python train.py --hidden_size=128 --n_experts=24 --hidden_act="swiglu" --router_score="softmax" --n_groups=4 --init_std_router=0.0119 --lr_router=0.000706 --vocab_size=2048 --norm="rmsnorm" --max_grad_norm=0.5 --max_seq_len=256 --max_steps=4588
Below are experts of layer 6 (counted from 0) of a mixture-of-experts language model. Rows are named router (the router's row for the expert), gate (a neuron's input weights, with its number), up (a neuron's input weights, with its number), down (a neuron's output weights, with its number) and show model dimensions 0-127. Each number is 128 + 32 x the weight over its row's rms, rounded and kept within 0 to 255. Numbers have three digits each.
After each expert's rows: a language model's description of what the expert responds to. This comes from a sample of Wikipedia text that the model never trained on.

# expert 22
router:131104153148119138121181101155124207035108092125155172120172164155092165072146090144179109133176130140158114207169186114194124153119119132123153091118138133173090178126133126041165125123179084139126150126156149116151176153101141156164149119136145136134145125112102151100126186138096127145132108124082110087188179118119067101084089109115134150154142089089148116091121134149091102171171
gate3:136099127160126148119187158118139151081153135120145165080078129103057098105121146100159139140132130117108081223137114153129123177185174095113119122128121192171092157088105075143093139140146056094123146154070078118167136135122182087097123166129149114105181143127122137087137126083079147138118160097154143120131212121108109132050123095168088129169123144163148169122132173086162145173150
up3:091117167112091107169113115107136126135131091149140132089098091127164181089099106132117041086127133129161110166167148093106112106154173157159134152090089075117064112093127103097144100069072119106164129096124145171135088066167144136154164118108141177093127156158211131123133127183139205083110151182131111130108133103046117198147152085099138089128134088106153101097118123145171144101131
down3:154120121085123149094144086136136124115094107132139199147151057111152092166057174155177120138177090159164130143177086161171152123162129081108083167145184161144124070102117146123121200140141094136139141169152162105140137128120139113079094114097138091189184084137061054160079198158142121170109082146139156090131144146111122094128136097161094123124172135153165170121118140155102143099119
What it handles: Capitalized two-letter syllables starting names or words, such as Bo in Boys and Boyarin, Ro, Ho, Lo, and lowercase bo in boat.

# expert 23
router:100120175148112120136176103145146125114124130140156169120075137158077131122155077135147086095153107164191119156131160165120105137104099090104164080137132179149122137098176114142149130167163116143096120176178138155131203087088091150166149097170129146077152128187077149128094153140133132146087176078091058077166177094146133112112095205110132170175073103118110089110151149186096149147161
gate4:111139157157153155174142138146067100153124145109124134057114077199087158167082167104137140118140170134123145113146150139088154209120141073123123054091096097164134122087115108154073098100124129092071088125141147158121144134118149179137159106170124170165236151150123128109119110085133164094112160121150107077129142152064154101134103143121173140142119090158121051101137119152090098134083
up4:150124103086174129137193164145200105122155131216050092135105148097182133137135107175118130151150103110089134123074145089103092184098190151111106120169108105113078091131157152144107139055117097102103142139148145138145084153134087061135157162113126122090065196144143088181127115118116117115102089080075158141141114080096172146085130141149154167116116171124131096117132176113146091128126
down4:182145114189110142146085085156117099073148135103120139143138255155151139126124119166122148134111176078173088154089135094126173210161074148117122094103136131129140138129131161209133122154166117095122131124190104163152134140121138154151133124113132137132163090129132113161109095158170132116136117117141193105101182151091121196141119097178164108072169155106122138160114165142119120156117
What it handles: Bare space tokens between words, especially in German titles and Latin binomials, plus common prepositions and articles like in, the, of.

# expert 17
router:095118198119094128132155136145187121112060090112190142138123179147108146110145068182145088113162150162124063169125138122164119133052145094129181089151108124166099122099134140099161134156177120163097131148139152119133162145077137105150110094130154120110149159136099149109070142162107106187095124091079122093123151071194107099098098171183117187170093127076107099086113159151100131172171
gate37:063130143077124137118177135080124101172152087067160085150136082137119085098159103150178130097125106105104149176144078098158115153131162126056089108110117068171105169125139102128146143147148186146158105139139141173140145119068126077113086162135120118160098135142097133104131128104106114226138112104085115133114120117163074138161127175171156189128148142072183072094155170150102162177105
up37:164131102164113107116125128176088126122133117165130112112118194143156143141160141124132131141096082167089112150088169174068130154132196119154123109149163091094132084152161185195101055098122152185118143155134141081105215137197138124115126138136118153072101153168118182154125131070165143135160130145111124147089140158123137106106125165120123081119090153180080211090126047136113149117103
down37:134102140129172123136082108120137118159143148115164147090106167064119125101138157134098192118104120075128155125168133135139129149157072154126137130105107132152114161125110126023134186179145125130053162172166127184129136083107096139200125121148163163153158077120096171101123172092115155129084064132153137126142160167074147122096187104112152108151090113145194069171162117125060141097152
What it handles: Auxiliary and linking verbs after a subject, such as was, has, had, been, is, would, plus commas, and, past-tense -ed.

# expert 20
router:129052167149133115130095115145189133135092071087168138083089186175097145113094114177167098112148132154126048180134159138153088137098171118109132093142158187140101158088130087107138170150152076211109099117177136150128142131115102149146124090170136142086162191141103134134083139138099085168130131155141107107125154104123104115113028124131092120134115089102083089125086152147093110158169
gate37:158120105186159091106095119125128155109107110121143120112143141143140130078130116133076099070155135141176126152107090162136074160113172140105036110091172134075134107080104183117158155083175096132101104122158174069105172137178147202109101145106079125127137180120094148096129110137174120134119101098163093134099113143089168091157112173179105119113057159156127117139115077134060149102063
up37:114199162166117185123127139144161145099126104165153120135111123105075096103100148124117114114102128150130152112139136107171118120077074144114112121092126057074152181083175161135145119131196105116142145125124132140127099091137125169149143107064142108148150108110062153100048146116078095175117134150166192112100047164162132124166194085123175189159068141112157106137120111079154106110083
down37:063115137114129099123089144132113113143125160074048151124117220133124154130131120128131152154175139109093144141064152131177134123037116126188111121088193083199110131088089138125129101115118135173099120162125102096152146148174131107108137120135133147129064133091133124165118109159149031114129138070151120142159113158146086135202098106103128096115126137069145114115139110162147109049162
What it handles: Function words and punctuation joining phrases in bios, offices and results tables, such as of, the, from, comma, and |.

# expert 4
router:147146159127137102147132045131123191061099093108132128126122193163093162120121089155182109144121111125168120135140190153190136117102116144087139107155140174125091153109119140091140154146158126154089132125152145133111176103118121176159138118126138169113202186123112147089095196153103135170129110095106070118133215090153093096087076104086084165159089104134106058119084169150093103123132
gate2:130128139161114110114114132167162075101145109111106062165078157151114107189210053145117052133131158148114137139170140159158140123159094110131145098144122182106157115123127091116153113103102153101160157136057158057135159137126145135084174113174099104145177150106103116110078128138125064172107136170134123097084171109166082152093145102099102135141121102127176147113100220147124092165075
up2:103142178078085107158147114178105134145131177175099113124139116147100162089174168212138099130198068124086075066078098123156093102152185099069138107120129112177195137116113107143147076135145152142085089183117124135121081105164153115179144180080102171131148136108118134082132178152154114120130127137181129146101093135151118120118148067104178103136182090154118123118155161161135140164120
down2:108164154105133106109152129107134151142061108150144116146052143135129075144110150083061114203118152148233074142088127148128104182143114141141120101086208113084092162128122120096132087143124142102107119100139108143081165147146206142072183094117147162143146132113135136126176080171146138104113137104110148088118169166108155152137118135155144143128093179147135189114144130128146126078043
What it handles: First pieces of lowercase words split into subwords, such as co in courier and copies, vi in victim, and re, so, po.